From a checkpoint of a small mixture-of-experts model trained on Wikipedia: 3 picks a token, a softmax router.
Below are experts of layer 2 (counted from 0) of a mixture-of-experts language model. Rows are named gate (a neuron's input weights, with its number), up (a neuron's input weights, with its number), down (a neuron's output weights, with its number) and show model dimensions 0-63. Each number is 128 + 32 x the weight over its row's rms, rounded and kept within 0 to 255.
Before each expert's rows: a language model's description of what the expert responds to; "gets" lists some tokens that make up at least twice as much of what it gets as of all text. This comes from a sample of Wikipedia text that the model never trained on. Tokens count by the router's weight.

# expert 14
Description: Colons after infobox labels. Colons ending infobox field labels like LCCN:, Salary:, Order:, Coordinates:, plus table pipes and the after prepositions in prose.
gets: " |", ":", " the", ";", " of", " from"
gate5 [109 150  89 136 165 116 124 144 182 131 107 153 112 149  99 167 123 142 179 101 104 184 168 115 136 124 134 114 161  84 157  77 167 104 197 138 111 154 132 210 147 139 159  88 160  89  90 184 186 151 119 117 164 120 172 123 161 148 108  99 153 145  89 165]
up5 [102 159 143 138  94 192 128 107 116  74 123 100 143 106 176 130 148 135 126 147 188 153 110  93  83 138 122  68  97 167 106 172 178 110  85 121  65 104 120 146 133 103 116 112 110 119 187 172 152 152 174 132 129 140 159 146 113  62 126  88 175 152  68 107]
down5 [157 117 132 201 136 161 165 161 111 127  95 114 106  56 138 146 182 149 129 172 182 125 140  96 180 106 152 152 117 149  77 131 132  70 156 171  90 117 114  69 128 158 105  97  93 128 129 118 115  82 125 180 116 123 128 152  83  65  82 173 178 107 127 134]

# expert 11
Description: Commas and clause connectors. Commas, opening parentheses, and, which and who that join clauses or list items, e.g. after place names, dates and years.
gets: ",", " (", " and", "),", " \"", " was"
gate5 [102 124 149  98  57  97 122 157 165 113 114 164 147 163 107 160 144 158 159  58 163 139 107 141 154 161 100 108 127 158 129 129 140 150  98 107 132 110 135 151 166 131 144 115 130 152 113 174  77 116 124 141 124 119  75  97 113  77 117 154 186 161 113  93]
up5 [137 109 124 111 113 139 131 149 169 191 147 112 105  90 103 100  82 154 116 129 117 123 149 113  88 139 110 111 125 116 121 175  46 170 141 155 203 224  97 167  98 122 125 125 138  98 132  71 135  89  97 104 188 112 150 135 125 101 174  52 169  99  81 171]
down5 [ 99 146 154 118 114 122  71  82 106  88  89 105 174 114 141  77 148  99  88 101 156 180 173  27 161 184 152 109 144 203 134  99 152 191 132 151 119 180 152 135  87 157  82 139 149 162 145 131 102 102 128 150 117 163 180 151 153 121 236 171 136 201 111  98]

# expert 2
Description: Table cell separators. Pipe separators between table cells, especially after dates or names in award and result tables, plus sentence-ending punctuation like ). and ".
gets: " |", ".", "|", ";", "-", ":"
gate5 [112 120 115 121 112 124 126  83 171  73 108 111 198  80 112 132  80 208 149 157  98  64 156  92 158 110 147 106 138  93 100 104 184 126 180 150 133  47 165 108 139 118 171 159 100 180 186 108 130  86 183  99 139 156 127 172 108 131 138 127 138 129 189 108]
up5 [108 122 153 103 105 151 120 181 168 153 103 101 146 121 109 179 135  91 175  74 151  80  96 140 123  84 151 140 137 144 164 123 136 139 106 162 131  92 130  84 124 178  93 173  60 124 197 134 102  94 104 159 143 143  95 114  73 130 100 151  86 168 130  91]
down5 [124  91 132 146 136 136 123 137 124  63 115 151 159 155 100 123 171 143 146 175 100  90 122 205 137  79 138 115 125 136 176 125  80 176 142 111 138 172 150 200 149  92 113  82  76  90 206 170 158  93 160  90 117 181  67 145 133  69 135 120 165 101 132 137]

# expert 8
Description: Sentence-ending periods. Periods and period-quote combinations ending sentences or paragraphs, plus decimal points, digits and word pieces inside rare names.
gets: ".", " ", ".\n\n", ".\n", ").", "a"
gate5 [176  88 152  95 125 125 123 153 182 163 103 143  95 117 123 160  92 144 127 100 125 133 140 145 158 123 150 131 162 117 118 153  99 118 163 146 145 122 156 156  72 199  98 162 184 141 149 181 169 143 154 177 110  66 113  62 132 179 137 109 182 160 126 140]
up5 [119 138 128 165 145 168 129 132 133 128 114 169 170 142 142 124 148 164  97 125 121 112 132 140 130 135 128 178 166 140  91 103 136  95 142 148 131 138 133 131 152 139  63 173 122 123 191 132 132 104 112 136 124 140 146 134 139 162 102 143 131  77 134 166]
down5 [172 124 130 142 120 123 126 139 170 151  81 136 136 122 147 148 177 141 160 161 124  92 150 197 129 178  82 190 129 197  98 153 130 131 144  98 175 145 182 116 132 166 128 168 180  46 134 137  98 134  55 187 122  93 144 132 160 127 122  91 146 147 172 103]

# expert 7
Description: Line breaks and headings. Line breaks, paragraph ends, table row ends and == section markers, plus sentence-initial The, often in music album and discography articles.
gets: "\n", ".\n\n", " the", " |\n", "\n\n", ")\n"
gate5 [113 151 128 119 117 112 160 166 144 125 125 126 140 151 162 115  86 100 119 133 110 161 127 133 152 116 189 104 144 143 161  96 128 152 126 112 108  93 146 104 135 124 166 143 122 126  86 161  92 153  89  68 139 165 119 121 108 127  63 126 107 115 115 107]
up5 [186 128 116 206 120 116 175 155 121 112 140 153  88  76  97 139 128 136 103 123 109  98 117 114  73 101 122 138 107  86 155 114 102 101 145  94 127  93 212 161 144  92  84  91 155 128 184 132 123 119 105  96 113 135 158 118 154 124  72 130 193 156  63  92]
down5 [123 159 158  94 138 155 171 167 180 148 158 130 152 137  91 117 121 133 128 151 107 110 118 118 204 136 165  85 146 114  94 117 113 152 115 100 139 189 129 162 123 160 128 127  90 121 113 103 117 113 144 123 176 152 168  16 133 139 144 101 148 110 119 142]